From a checkpoint of a small mixture-of-experts model trained on Wikipedia.
Experts: 40 experts in each of 8 layers, 144 SwiGLU neurons an expert, 2 picks a token.
Training: a variant of Muon for the experts, 463M tokens, 7059 steps.
Below are experts of layer 2 (counted from 0) of a mixture-of-experts language model. Rows are named router (the router's row for the expert), gate (a neuron's input weights, with its number), up (a neuron's input weights, with its number), down (a neuron's output weights, with its number) and show model dimensions 0-127. Each number is 128 + 32 x the weight over its row's rms, rounded and kept within 0 to 255.
After each expert's rows: a language model's description of what the expert responds to; "mostly gets" lists some tokens that are sent to it at least half of the time. This comes from a sample of Wikipedia text that the model never trained on.

# expert 5
router [ 81  62 187 150 151 144   3 237 151 166 190 109 161 156 141 136 134 142 104 126  70 141 162 117 172 100 125 132 162  97 156 201 134 135 163 139 108 133 109 122  95 118 154  92 142 139 143 133 114 122  75 130 182 127 146 143 135 164 118 148 111 125 123 140 127 116 105 154  95 131 139 170 118 127 124 127 150 111 147  77  70 150 117 173  97 125 145 110 150 170 131 141 152 135 171  79 166 137  92 154 138 108 153 147 112 103  70 164  67 130 222 124  98 109 121 143 136 144 169 139  91 113 127  72 127 120 165 138]
gate0 [186 197 136 129 128  85 127  51 105  64  72  77 128  73 210 144 143 118 147 140 125 111 129 156 128 107 137 174 164 138 143 104 126 143 181 158 174  99 113  73 118 122 102 120 143 150 164 131  58 151 136 109 108 135  69 127 137 145 161 121  71 132 107 133 107 100 189  98 136 141 168 151  64 115 121 152 140 133  93 159 168  54 150 116 156 173 109  82 109  73 151 102 105 112 148 121 146 105 103 114 145 149 140 136 111  84 125 122 121 128  75 106 140 178 110 133 173 109 125 173 124 121  98  88 124 143 115  75]
up0 [110  83 122 107 164 185 136 114 168 213 147 172 124 128  62 172  82 133 147 134 131 136 139 102 124 136 139 101 163  91 109 130 105 148 119 132 154  94 140 146 145 170 132 171 107 160 102 213 184 123 137  99 189 159 108 120 154 105 151 166 162  81 108 129 113  97 148 172 177 160 166 163 180 196 143 153 110 138 122 147 115 166  76 156 103 105  94 122 158 112  99 145 122 176 157 148 134 213 153 153 119 107  92 119 185 146 100 131 107 143 145  87 100 154 109 131 100 128 172 112 117 131 170 145 119 153 122 163]
down0 [147 152 142 124 128 139 170 176 149 147 142  91 107  93 119 163 137 149  82 124  99 108 164  88 163 140 107 137 152 153  89 122 134  98 150 127 127 110  63  80 133 170 145 132 243  79  77 103 103  60 105 116  90 158  91 114  74  96 154 109 146 190 128 195 137 120   0  30 107 121 120 155 124  80 111 181 146 110 128 133 137 129   0 105 113 116 180  50 150 185 154 130 115  85  86 101  64 142 160 125 102 139 129  86 108 125 101 145 159  61 174 142 115 129 136 106 132 184 146 136  74  80 128 154 161 122  97 208]
Closing quotation marks. Closing quote marks after quoted titles, nicknames or phrases, such as "Sunrise", "Novy", and heading equals signs and States after United.
mostly gets: "\"", " States", "\".", ".\"", "\",", " states"

# expert 20
router [ 90  49 193 139 121 142  64 128 176 179 196  85 154 124 162 125 161 109 117 129  92 125 182 126 173  97 115 100 149  84 118 226 127 100 147  95  89 119 140 127 108 122 154  63 150 166 138 162 115 138  57 122 166 119 174 169 104 189 108 148 103  97 145 129 123  86 135 148 122 128 114 161 114 140 122 164 151  98  67 103 110 140 157 180 109 121 143 100 115 141 140 163 148 123 162  60 139 166 133 150 132 131 138 127 129 129 108 126 138 151 192  76  72  76 150 109 154 151 113  99 115  82 164  84  90 155 138 143]
gate0 [240 134 115  95 167 146 118 113 147 139 137 168 155 115 104 101 175 119  89 117 146 156 117 158 125 108 112 205 160 105 145 175 159 172 191  89 147  91 113  81 133 121  87  66 105 113 165 131 152 194 116 100 159 141 164 109 143 112 150 134  88  93 136 105  91 178 120 141  96 128 110 186 133 114 120 136  99 109 129 100  87 114 102 154 105 138  98 107 118 140 142 141 129 107 152 128 191 109 112 178 164 154 100  88 111 185 140 172 144 103 115  82 124 125 158 168 159 129 115 124 119  84  83 151 142 110 138 159]
up0 [106  88 104 163 119 121  86 149 118  54 151 158 113 142 130 142 122 164 184 105 118 130 143 151 154  86 156 134 146 138 100  88 126 121 141 150  85 113  71 106 156 162 107 140 112 164 120 107  63 160 159 149 149 130 119 100 121 151  98 100 101  86 184 122 175 151 109 193 138 113 153 104 104 174 114 148 152  89 131 133 132  67 160 112 177 174  79 157 146 164 127 147 162 138  99 124  71 101 100 166  88 158 151 130 107 179 107 130 140  91 100  61 106 161 152 131 173 167 125 109  52 147 170 121 132 182 149 125]
down0 [160 124 157  76  89 128 108 165 141 123 159  47 123 202  90 165  49 135  97 123 143 157 184 163 192 162 153 155 176 140 100 135 130  39 142  96 123 115 114 126 163 129 153 135 172 152 142 103  86  85 154 126 124 108  86 157 138 102  63 110 121 171  70 130 110  91  98 103 157  46 107  88 156 129 172 117 166  92 179 155 156 105 173 139 116 106 180 142 130 142 140 126 153  56  53 132 192 114  75 139 143  99 121 158 158  96 148 183  88 169 112 136 111 125  80 126 165 143 166 114  87  83 107 102 134 110 127 166]
Prefixes, in and table separators. Word-initial prefixes like co-, sub, bi, tri, the preposition in, plus line breaks, pipes and dashes in tables and taxonomy lists.
mostly gets: " co", " sub", " bi", " wood", " among", " groups"

# expert 38
router [120  75 202 149 185 185  39 172 191 167 239  53 177 102 159 143 156 163 130 126 105  96 155 107 136  89 127 113 114 119 118 193 137 114 117 101 109 128 119 117  99 111 100  97 139 169 127 173 129 128 101  91 161 148 139 145 108 164 105 173  92 126 118 137 107 120  80 135 107  97 152 166 140 146 133 120 172 115 120 113 107 173 146 154  87 115 164 122 150 141 102 158 141 135 170  61 166 154 131 134 115  79 132 130 163 121  72 122 122 136 188  98  93 105 140  95 164 169 128 112 119  86 175 110 101 152 137 125]
gate0 [173  94 117 126  66 132 103 109 192 131 160 140  89 115 116 117 151 126 138 112  90 182 140 173 128 126 132 112 116  76  63 124 109 126 157 156 135 102 137 121 139 167 111 145 114  94  84 124 118 137 130 122 114 131  83 156 163 108 130 165 149 153 154 115 188 100 156 129  92 173 166 145 107 139 138 214 140  90 109 184 107 132 129 118  91 181 114 181 187  84 142  86 129 147 101  77  98  78 170  78 140 154 105 107 168 130 157 152  65 106 122 156 109  75  83  51 118 131 111 110 153  74 122 106 116 106 158 124]
up0 [ 75 159 103 110  96 144 129 140 127 198 156 105 139 136 133 130 115 103 117 108 138 150 139 144 146 107 167 139 117 141 165  92 126  69 122 151 146 120 162 136 121 132  67 108  50  70 111 121 170  71 136  96 145 191 138 116 124 150 113 182 152  70 131 164 151 170 167 129 158 124 182 148 134  97 146 143 147 135 176  88 106 135 126  84 154  82 114 126 113 132 119 123 140 163 146 130 147 121 130 179 111 130 160 124 145 125 101 129 124 133 120 128 133 150 136 151 159 132  78  99 147 132 146 126  70 195 146 142]
down0 [147 114 121 128 107 147 149  60 122 156 173  96 131  75 106 137 172 134 122 116 134 105 178 177 146 119 200 148 155 124  89 156 171  71 116  78  74 214 124 118 113 116 141 161 112 124  51 196 226 148  70 107 104 163 138 107 130 117 139 182  69 119 139 193 192 149 183  69 138 193 125 105 111 166  84 150 106  63 147 101 169 115 117  78 118 100 105 116 115 140 109 112 108  50 106  88 177 131 124 180 119 107 122 139 154 142 172 132  87 105 184 114 164 177  93 158 134 105 153 177 117 104 154 142  45 194 144 124]
Headings and report nouns. Line breaks and == before section headings, plus nouns like players, Research, report, papers, and years in tables.
mostly gets: " players", " Research", " 1983", " 1979", " Smith", " report"

# expert 27
router [ 85  71 158 168  66 137  41 224 166 158 213 133 135 185 175 159 188  66 139 121  85 123 183  47 150 116 103 148 116  87 131 176 137 144 118 110 117 130 129 124  75  46  99 142 136 148 149 133 172 114 109  51 156  87 130 124 145  98 116 163  82  88  98 155 113 134  99 141 112 129 129 178 132 148 150 156 143 111 129  64 102 132 131 166  92 133  99  77 170 168 120 111 117 131  68  84 190 160  99 130 146 107 147 144 139 166 100 147 142 143 127 107 115  99  90 129 146 108 131 170  93 144 158 135  72 127 110 102]
gate0 [211  87  88 128 124 148 108 118 141 115  99 141 171 150 199 112 112 104 108  96 134 229 102 139 180 105 131 150 134 199 170 144 177 144 156 161 122 124 116 135 131 140 145  58 140 126 133 125 147 121 114 139 139 137 162 159 176 176 115  95 142  90 138 117 138 139 140 125 110 160 140 127  98 145  87  61 136 131 109  75 136 138 146 148  84  68 167 145  93 100 104 170 144 132 107 145 169 156 163 110 163 107  69 134  89 146 146 100  96 139 106 100  94 125 175 121 131 109 165 148 137 102 158 144  98 102 123 188]
up0 [112 173 158  87  92 161 154 148 143 171 137 115 136 120  61 119 169 126 137 187 160 100  97 147 131 205 110  91 100 102 119 177 171  79 126 128 135 123 155 132  94 114  79 122 103 136 113  80  99  98 116 105 101 105 133 107  17 121 118 116 128 166 108 170  90 125  94 107  80 136 120 114 137 148 140 180 136 154 149 177 132 152 152 101 121  99 131 100 129 132  98  80 176  89 169 175 132 116 147 109 137  91 172 162 149 124 158 107 133 103 149 115 124  80 160 150 102 125 132  94 144 137 171 117 140  97 142 129]
down0 [139 139 133 114 138  65 151 112 125 138 127 147  88  66  81 133 110 161 110 137  99 106 107 147 124 204 151  93 165 121  99 126 194 197 132 145  94  80 115 200 135  87 132 162  86 182 117 152 101 134 144 147  84 120  39 125 119  98 117 139 122 159 116 107 128 232 140 125 154 141  95 109 181 121 176 155 135 100  95 128 120 135  26  63  85 148  98 171 129  77 148 133  73 161 179 173 106 123 116 103  77 141 147 134 130 120 193 109 170  40 147 124  98  94 165 225 109 178 164 101 176 143 115  79 106 143 116 109]
Sentence-final periods. Periods ending a sentence or reference, also ). and ". endings, question and exclamation marks, and list numbers like 1.
mostly gets: ".", ").", "\".", ".\"", "1.", "!"

# expert 8
router [120  94 152  88 127 139  83 153 170 207 138 106 190 120 140 149 170  96 150 191 106 122 123  86 137  77 114 151 207 126 151 119 126  64 126  94 156 114  96 150 131 101 108  94 131 139  95 154 114  73  54 100 117 151 135 157 111 161 121 130 150 112 129  91 145 132 151 136 130 109 120 165 125 128 138 133 129 112 136 134 134 104 131 150  98 164 119 140 116 145 145 150 160 155 220 130 144 114  71 109 103 118 120 141 145 198 112 154 113 117 139 136 132 144 148  90 151 120 142 188 114 115 151 107  95 152 132  78]
gate0 [226 113 154 148 201 139  58 137 112 105 116 132 129 134 112 137 149 158 143 169  82 205 131  52 168 203 183 170 135 132 134 165 160 103 107 101 158 142 128 129 112  99 123 139  63  92 110 114 170 158 146 128 157 138 196 185 149  92 106  99 131 169  81 175 130 107 107 111  89 120 147 123  92 121  68 136 180 144  92  76 118 119 165 117 116 136 132  85  66 168 157 124 125 137 191 165 109 126 135 126 103 175 115 145 121 134 105 134 133 118 140 144  64 145 109 125 158 113 146  52  71 140 142 136 101 148 143 116]
up0 [102 142  85 121 139 134 176 140 186 190 119 115 106 151  91 113  94 173 141  85  86 124 161 105  98 143 107 117 152 116 117 135 127  86  74  85 112 149 123 126 200 133 123 109 149 150 103 199  75  89 196 182 115 110  75 173 162 120 160 118 108 135 120 152  91 105 102 124  93 140  74 101 212  31 121  87 127 119 135 176 106 171 131 196 112 143 109 173  88 148 111 188 121 169  76 103 103  96 175 123  97 152  46  92 115 117  76 166 177 112 184 119 153 154 154 113 133 100 126 103  84 160 100 117 143 118  93 146]
down0 [164 135 178 126 117 165 148  64 131 129  98 125 105  92 106 132 111 146 141 161 125 117 109  79 140  96 118  62 179 101  98 111  80  70 111 135  18  83 121 138 123 132 142 165  88 123 126  87  91  91 175 145 119 146  89  66 168 158 173 117 170 116 153 123 165 110 173 124 131 140 146 104 167  78  97 131 108 129 125 120 103 125  70 210 193 141 156  97 126 113 144 136 169 109  69  98 111  69  91 152 105 123 132 135 100 141 172  97 102 105 101  69  60 131 147 119 163 124 114  94 153  88  70 112 142 162  79 150]
Main verbs and auxiliaries. Finite verbs and auxiliaries right after a subject, such as was, is, had, would, not, also, plus adverb endings ly.
mostly gets: " is", " was", " had", " be", " has", " are"

# expert 24
router [114  65 134 155  84 163  59 130 115 216 182 140 150 105 202  99 133 145 168 168  73 152 109 108 133  83  93 164 131 159 157 134 152 113 133  96 165  93  89 188 119 193 102 105 150 135  97 180  90 156  98 134 145 157 138 176 143 161  91 109  95  92 109 131  97 125 125 197 162 107 175 167 120 167 161  91 118 164  89 103 144 129 136 142  82 151 137  74 134 150 104 121 124 147 143 132 184 141 122 124 168 173 129 163 149  97 107 105 140  49 143 128  87  95 116 131 132 142 154 149 118 155 114 146 160 165 166 112]
gate0 [157 135 135 164 125  86 116 180 125 145 152 134 132 120 134 115 100 122 115 120 160 144  98 138 190 160 120 105 128 112  78 142 116 162 159  42  71 155  92  93 113 134  81 112  85 119 152 153 149 102  88 189  93  56 136 118  68 154  71 139  99  81  90 128 129 103  90  98  70 165 148 107  96 173 149 153 109  95 156  81 140  99 128 107 142 161  51 122 161  94 104 168  72 145 124 109 111  91 107 114 110 137 156 118 143 114 136 158 172 104  99 115 139 102 150 137 157 121 134 155 129 141 139 124 123 140 114 159]
up0 [ 77 131 135 152 111 100 183 177 185 132 108 111 136  58 157 113 134 104 135 134 131 141 127  93 150  83 176 108  92 172 122 175 129  98 133 150 158 108 149 114 169 116  93  85  68 115 123 147 134 111 153 117 137 136  85 112 110 137  61  91  78  75 151 158  86 154 145 145 170 154 108 155 100 107  90 128 125 107 114 138 166 128 109  95  92 156 108 119 100 101 125 139 130  95 147 163 149  47 133 154 174 140 152 100 140 116 136 147 139 138 134 193  61 141  89  97 154 125 129  81  91 139 169 118 163 142  94  67]
down0 [161 146 116 128 125 115 104  91 146 160 130  96  99  90 152  58 123 147 169 210  90 112 140 127 152 178 167 150 149 115 106 103 158 163 122  86 139 176 133 152  89 109 171 119  69 168  93 153 157 131 101 115 114 142  10 133  92  86 123 171 124 131 121 165  93 158 158 121 190  92  81 139 157 112 133  95 159 105 179 113 167 140  44 142 151 175 123 170 125 161  94 115 117 171 171  89 143 158  59 141 117 127 118 117 128 121  65  88  73  86 109  90 170 124  93 162 191 126 116 126  81  39 188 139 155 176 147 118]
Past-tense endings and prepositions. Verb suffixes ed, ing, ated, ized completing a word, and prepositions after verbs such as by, from, after, through, against.
mostly gets: "ed", " from", " by", " after", "ated", " through"

# expert 0
router [127 109 143 122 104 131  65 136 140 220 143 149 161  90 166 100 134  69 140 136  86 123 178 101 120  91  65  94 159 100 155 160 159 150 131 135 165 147 147  99 101 130 159  83 150 227 147 183 110 147 116  76 118 126 153 200 157 137  93 185 101  81  85 170 149 152 123 129  84  81  89 110 140  94 121  91 132 128 144 109 132 127 175 115 122 109 150  92 141  89 140 153 180 118 101  70 151 107 115 145 128  63 135 118 117 141 125  84 195 122 217 113 122 107 109  91 173 148 138 122 106 105 183 125  60 139 119 113]
gate0 [191 172 107 138 172  93 130  92 142  98  58 148 130 115 145 115  97 139  96  86 170 143 134 134 129 115 132 115 132 123 108 126 108 116  91 115 139  94  94 124 133 181 189 134 116 134 195  97  72 146 116 119 110 163 147 146 111 159 113  85 120 145  80 125 176 124  78 198 106 129 140 129 155 109 116  89 134 181 131 160 134  63 108 139 132 162 187 104 101 141  88 137 111 148 149 162 137 102 122  86 162 133 113 125 160 219 156  74  86  72  81 105 120 143  97  86 103  60 120 126 142 191 116  68 124 151  83 119]
up0 [ 80  80 142 126 143  84  77 146 134 186 147 113 202 121 154 150 118  91 156 131 218 162 149 136 154 165 123 142 105 189 150 130 112  93  77 128 117 121 156 115 100 135 176 132  82  74 142 105 184 108 117 107 127 156 155  86 134 164 119 147 124 154 137 137  97 117 153 180  73 107 134 142 131 216 148 136 156  54  95 129 144 162 155 142 126 190 167  71 146 128 136 139 162 122 165  89  59 147 140  74 107 141 113 184 111 106 121  91 166  82 195 104 122 124 149 117  93 162 156 154 120 151  88  91 141  88 121 120]
down0 [149 168 199 161 139 117 156 130 122 125  80 139 154 163 110 129  85 137  87  78 120 116 100 120 105 109 126 126 171 167 112 114 148 114 166  73 135 176 130 114  96 129 138 148 212 104  92 150  82 118 152 179 124 196 111 122  99 129  83  90 173 142 194 146 136  53 134  40 112  80 152 115 137 206 131 124 119 120 129 132 169 141   0 173  73 136 156  69 144 122  82 176 130 109  97 127  96 172 187 185  97 128 103 143 107 158 132 127 148 119 208 141 103 127 104 145 136 170 125 123 167 109 142 114 148 170 173 168]
Opening quotes, word endings. Opening quotation marks before titles or quoted words, like "Prologue", plus slashes and single word-final pieces like plural s.
mostly gets: " \"", "/", " '", " Website", " “", "yl"

# expert 33
router [127  58 206 153 108 175 132 127 177 225 153  91 123 126 159 106 135 114 157 112  82 151 147 119 151  98 115 102 144 130 166 179 164 138 140 124 130 110 125 124 133 136 120  95 194 178 167 101 119  94  64 120 148 108 159 144  97 131 159  84  78 136 140 145 106 100  94 129 109 124 114 123 152 191 138 118 130 113 162 117 117 153 147 155 113 178 127 103 119  70 128 170 139 119 149 112 135 122 105 167 153  94 158 103 101 181 107 166 168 124 136 128 121  92 165 172  93 130 139 141  60 161 165 118 128 170 154 136]
gate0 [239 151 137 161  75 134 109  94 161  82 111  93  93 152 183 143 124  91 109 115 173 210 165 150 143 147 151 130 152 114 146 124 125 168  97 157 116 111  83  91 184  91 119 139 110 125  67 118 121 191 140 129 119  81 125  90 143 138 134 108 144 107 142 117 166 185 122 106 109 179 112 128 102 105 114 155  82 180  61  92 187 115 124 101 143 146  92 147  89 137 132 119 167 122  85 110 128 105 160 150 138 135 143 162 100 103 179  69 122 147 127 149 126 164  94 175 201 149  75 158  91  84 120  96 170 122 107 145]
up0 [ 57 117 147  88 201 172 172 157 118 205 152 150 162 105 124 184 135 139 137  96 102  69  84  95 106 149 165 103 136 158  95 136 107 146  93 118 147  71 148 127 133 132 138 123  91 132 111 173 149 113 148 156 157 195 189 131 118 177 141 164 131 111  76 158 127 180 137 156 145 123 122 114 110 153 114  89 117 109 125 128 107 172 135  78 107 130 100 198 157 176 120  92 123 118 155 141 114 115  85 123  88 162 204 108 123 159  90 139 130 153 109 136 139  62 152  58 148  99 130 133 187 122 153 172 113 110 119  97]
down0 [127 129 170 134 139 135 150 147 169 154 147 124 139 115 129 129 122 162  77 179 104 112 136 124 137 127 166 133 160 164 140 155 121 128 127  90 123 100  79 124  99 132 148 157 169 165  99 119 119  77 104 107 121 129 160 187 105  95 124 113 112 123  81  91 144 114 181  39 161 125 176 143 115  83  88 150  75 163 138 184  94 114   0 143 107 123 119 163 136 115 119  72 138 175 124  72  69 109 144 100  96 123 134 124 131  92 112 158 144  55 124 137 116 135  96 127 136 138 141 158 114 104 162 122 101 131 162 174]
Conjunctions and relative words. Linking words joining phrases or clauses, mainly and, plus with, which, or, who, but, where, such as "collaborations and live shows".
mostly gets: " and", " with", " which", " who", " or", " but"

# expert 15
router [ 96  46 135 141 146 173 116  71 182 191 218 126 198 130 143 121 130 104 100 120 123 169 156 105 132  65 137 137 139  97 131 139  99 124  85 109 165 117 124 133 138 151 185 135 149 145 198 140 109 149  95  97 119 125  94 111 128 153  80 106 157 138 102 173 151 119 121 132  88 150 153 145 113 191 129  70 146 129 200 110  62 203 167 139 104 110 153 111 111 135 109  97 135 100 144  86 157 156 143  92 159 101 169 190 147 119  84 111 120 135 132 157 103  99 124 101 154 152 125  77 162  79 101 135 174  62  73  95]
gate0 [171 158  65 129 154 155 146  76  59 183  80 106 173 131 171 122 138  91 135 148 114 132 130 203 129 141 118  97  47 139 146 157 123 133 141  99 119 118 122 155 144 151 112 155 158 146  88 112 109 140 139 108  80 178 113 164 129  97 130 194  82 137 122 140 121  77 167 123  97 173 157 169  94 105 127 137 133  83  33  55 176 137 145 134 130 141  82 162  75 118  80 128  91 136 150 115 104 147 174 124 118 129  91 123  98  83 156 163 146 121 178  91 163 151 116 128 165 156 161 201 110 108 133 135 166 143 102  90]
up0 [100 128  85 104 115 129 117 161 119  96 115 145 128 138 142 185 132 103 117 128 161 151 161  34  98 161 178 103 113  97 135 126 138 122 129  64 177 153 116  94 104 101 164 111  96 102 129 101 175 175 113 155 132 118 105  69 171  85 119 154 102 103 137 143 138  60 160 122 166 126 102 136 194 104 130 195 135 143 151  94 174 138 157 100 146 116 133 145  90 121 175 164  92 175 187 150 111 216  99 159  88  79 111 130 135 158 164  80 133 112 165 161  86 154 121 116 155 145 117 104  83 138 159 156 215 113 117 171]
down0 [118 130 129 112 111 134 154 145 131 129 134 124 130  96 137 123 119  94 147 115 178 124 101 119 124 136  73  81 161 148  99 127 155 107 139 116 149  89  88  92  97  71 105 105 109  98 109  99  90 170  96 153 131  70 102 147 123 155 159 120 128  58  72 108 118 116 182 155 134 123  74 118 172  62 148 125 122 153 157 115 152  88  65 140 136 114 132 126 156 172 167 142 150 124 121 115 128 108 150 134 114 119 102  83 104 170  82 103 169  91 185  74 138 103 219  96 168 118  66 132 143 163 114 115 164 120 100 164]
Relational prepositions and colons. The prepositions of and for (nominated for, west of) and colons after infobox field names like Location, Genus, Born.
mostly gets: ":", " for", " of", " Location", " Length", " Genus"

# expert 32
router [ 88 103 140 124 103 128 104 188 182 186 191 116 117 104 149 112 151 174 121 153 112 105 150 158 151 117 148 138 170 116 118 204 123 154 181 130 100 147 132  94 139 157 108 108 139 225 125 113 142 153  91 122 161 147 121 137 139 133 121 121  97  90 132 132 163 110 134 139  98 153 127 170  76 133 125 125 153  95 107 107 130 167 167 147 122  89 108 111  83 148 136 122 175 123 120 130 161 100 130 124 168 112 100 110  93 155  77 147 129 158 154 107 128 116 169 116 118 189  85 115  92 131 183  73 143 108 147 157]
gate0 [214 134 188 117  83  69 143  96 129 106 103 118  49 150 222 107 119  55 130 119 195 137  95 134 165 165  80 113 104 176  92 134 148  97  56 102 149 143 114 168  77 167 139 101 163 131 123  56  94 152 111 141  96 148 129 177 171 204  72  72 134  90 207 143 153  74  77 125 128  95 109 139 127 113 181  89  87 121  96 124 173 128 122 113  98 140 195 146 148  92 136 124 142 102  87 162 123 151 178 100 197 153 135  77 145 114 158 148 110 138  82 124  84 127 114  36  96 129 130 130  93 111 107  89 127 121 123 163]
up0 [ 13  86 147 117 141 161 115 167 110 133 151 142 140 121 122 139 169 112 178 153  85 166 160 136 150  74 103  97 199 142 141 129 137 147 116 103 151 126 154  99 140 119  86 137 172 189 160 113 131 140 162 123 197 143 140 100 153  85  47 130 156 129 119 142 142 175 138 111  92 138  77  75 126 179  96 158  76 125 150 151 151 130  81 154 120 145 127 123 156 139 124 111  83 152 152  64 103 190 121 153 112  99 152 110 166 164 112  37 129 179 198 179  77 130  86 147 115 150 148 119 134 130 193 124 143 111 140  73]
down0 [185 122 109 166 112 116 129 148 155 115 119 107  30 145  88 150 193 151 123 128 108 141 141 125 140 156 133 151 192 110 120  94  88 171  88 152 181 184  99 122 148  81 223 125 161 110 148 107 130  83 125 138  99 144 151 114 161 130 135 154 137 126  99 171 127  93  78  23 152  84  82  97  50  72 103 152 146 134 127 102 103 106   0 149 101 127 136 113 131 152  92  57 137  52  61  78 102 110 119 126 161 105 111 124 137 131  74 165 150  66 141 130 140 149 122 136 173 172 136 170 113 165 102 200 133 161 169 192]
Hyphens and list bullets. Hyphens starting list lines or joining compounds like satellite-based, plus bullets and prefixes such as non, vice, multi, pre.
mostly gets: "-", " •", " non", " Preced", "    ", " Single"

# expert 12
router [155 137 190  95 122 189  96 164 176 210 137 134 145 115 154 123 132  88  87 126 111 125 133  62 181  92  94 162 182  67 114 128 147 109 119  86  88  81 182 122 102 125 157  60  89 126 121 164 111 175 121 131 190 137 151 185 138 133 123 196 126 155  83 132 118 119 129 216 114 146 108 165 195 135 166 179 140 129 128 142 130 127 140  91  58 130 183 146 184 145 136 169 147 125 110  49 145 147 116 120 144  64 125  92 165  98 104  97 152 135 168 100 115 106 165 130 128 138 168  98 125  98 190 105  74 152 179 157]
gate0 [230  64  78 148 203 162  90 151  93  81 103 115  85  99  66 113 138 158 135 166  54 135 123 102 155  79 101  74  87 122 119 104 137 154 145 178 164 131 148 100 124  73 132  99  98  76 143 165 158 168 149 123 128  75 188 152 104 132 141 171 151 150 113  76 156 156 102 116 102  56 151  79 100  78 129 117 129 150 136 152  93 103 191  90 109 104 154 107 128 153 131 125  78  74 110 108  99 195  89 131 120 122 202  88 146 124 100 129  95 111  95 111  99 151  49 113 129  93  99 129 135 163  98 114 141 111 125 138]
up0 [ 54 129 142 116  91 168 227  79 175 193 166 172 152 130 108 144 124  83 134 136 145  90 136  91 107 144 159  75 117 155  81 209 157 139 132 140 134 166 212 131 152  95 120 118 144 109 134 162 152 176 184 130 122 164 187 117  96 165 107 127 143 115 112 156 107 156  92 144 184 120 112 117 141  60 127 156 153 117 132 108 102 125 140 161 111 186 146 146 112 137 165 114 108 101 118  68 149 143 126 184 163 161 121 124  98 142 142  74 131 150 105 171 174 149 144 126 128  66 110  86 118 155 161  93 106 149 105  54]
down0 [139 159 213  58  47 136 106 152 167 177 125  85 133  77 185 125 122 118  94 125 112 130 147 141 136 107 136 148 101 122 104  99 139 110 111 142 113 117  73  78 125 135 122 114 161 110 105 171 111 143 105 166 142 163 118 124 112 195 122  98 118 127  89 164  67 141 255 106 197 104  64 155  87  69 137 171 162 101 166  62 112 120   0 142 124 136 136 140 140 156 132 139 196 126 138 110 107 144 174 140 139  74  98 117 151 139 131 145 146 156 155 153 109 124  71 101 147 137 108 114  93 153 113 114 165 134 122  79]
Inner pieces of foreign names. Middle syllable pieces inside foreign or rare words and names, such as bi, er, wi, kin, in species names and surnames.
mostly gets: "di", "ov", "ul", "ri", "chi", "lo"

# expert 16
router [ 89  75 145 159 146 171  44 193 166 170 149  71 155 126 175 130 182 166 144  97 152 188 155 145 161  84  79 100 121 113 104 178 143 136 118 124 123  67 151 146  73 109 131  80 109 177 154 138 120  80 106 126 121 109 155 116 137 134 156 123 119 104 110 143 143 124  79 127 119 141 148 178 189 144 107 136 138 126 136 106 114 207 125 149 145 130 151 107 186 169 102 160 179  85 168 116 152 183 158 120 127 138 144 117 153 128  94  92 121 142 174 139 118  58 188  78 139 188 129 136 122 135 147 131 126 126  95 134]
gate0 [199 156  93 184  78 189 117 161 109 114 141 175 150 158 117 112 132 120 169 188 100 157 128 154 117 137  90 124  84 109 153 145 195 182 116 120 151 187 174 184 102 110 122  99  70 149 163 180 147 135 154 148 131 136  97 103 129 140 112 140 114 184  62 144  56 146  63 136 137 115 115 100 159 141 145 115 164 103  96 146 110 180  59 105 115 130 194 132  62 158 109 176 158  99 150 135 146 136 127 142 132 141 155 183 124  74  83  91 126 165 135 110 126 140 167 173 163 148 134  88 113 105  77 141 112 117 135 171]
up0 [ 97  43 144 170  93 110 107 189 125  73 100 143 150  94 162  89 114 153 109  95  61 145 112 119 102  89 109 109 126 150 116 100 132 160 118 142 139 127 104 122 124 148 136 145 144 153 122 136  74 136 113 137  97  99 116 158  64 170 103 150 180  96 121  56 127 148 179  53 169 155 136  82 170 141 141 103 115 148 119 140 143 160 127 160 129 171 132 122  96 131 162  67 171 135  95 150 107 115 151 114 103 139 143  46 157 104 144 143 128 169 120  97 117 127 135 127 152 149 131 183  93 108 152  91 148 167 129 145]
down0 [100  95 101 115 102 127 196  89 145 172 152 115  94  69 137 157 145 120 113 165 126  97 155 114 159 101 155 132 104 136 190 170  52  93 121 181  87 157 201 111 183 134 115 104 121 114 112 113 177  87 160  63 140 154 195 135 134  75 123 100 125 174 136 137 114 101 150 118 107 139 106 122 136 119 138 161 132 155 103 102  93 127 182 198 106 118 107 117 115 173  41 125 123 115  95 111  45 178 180  82 121 112  47 138 119 134 115 100 188 116 130  67 122 138  96 104 103 105 102 147 125 122 172 143 113 171 141  62]
Of, born and infobox units. The word of, especially after one, plus born after an opening parenthesis in biographies and infobox symbols like /, ft, cm, (0).
mostly gets: " /", "born", " Born", " born", " ft", " of"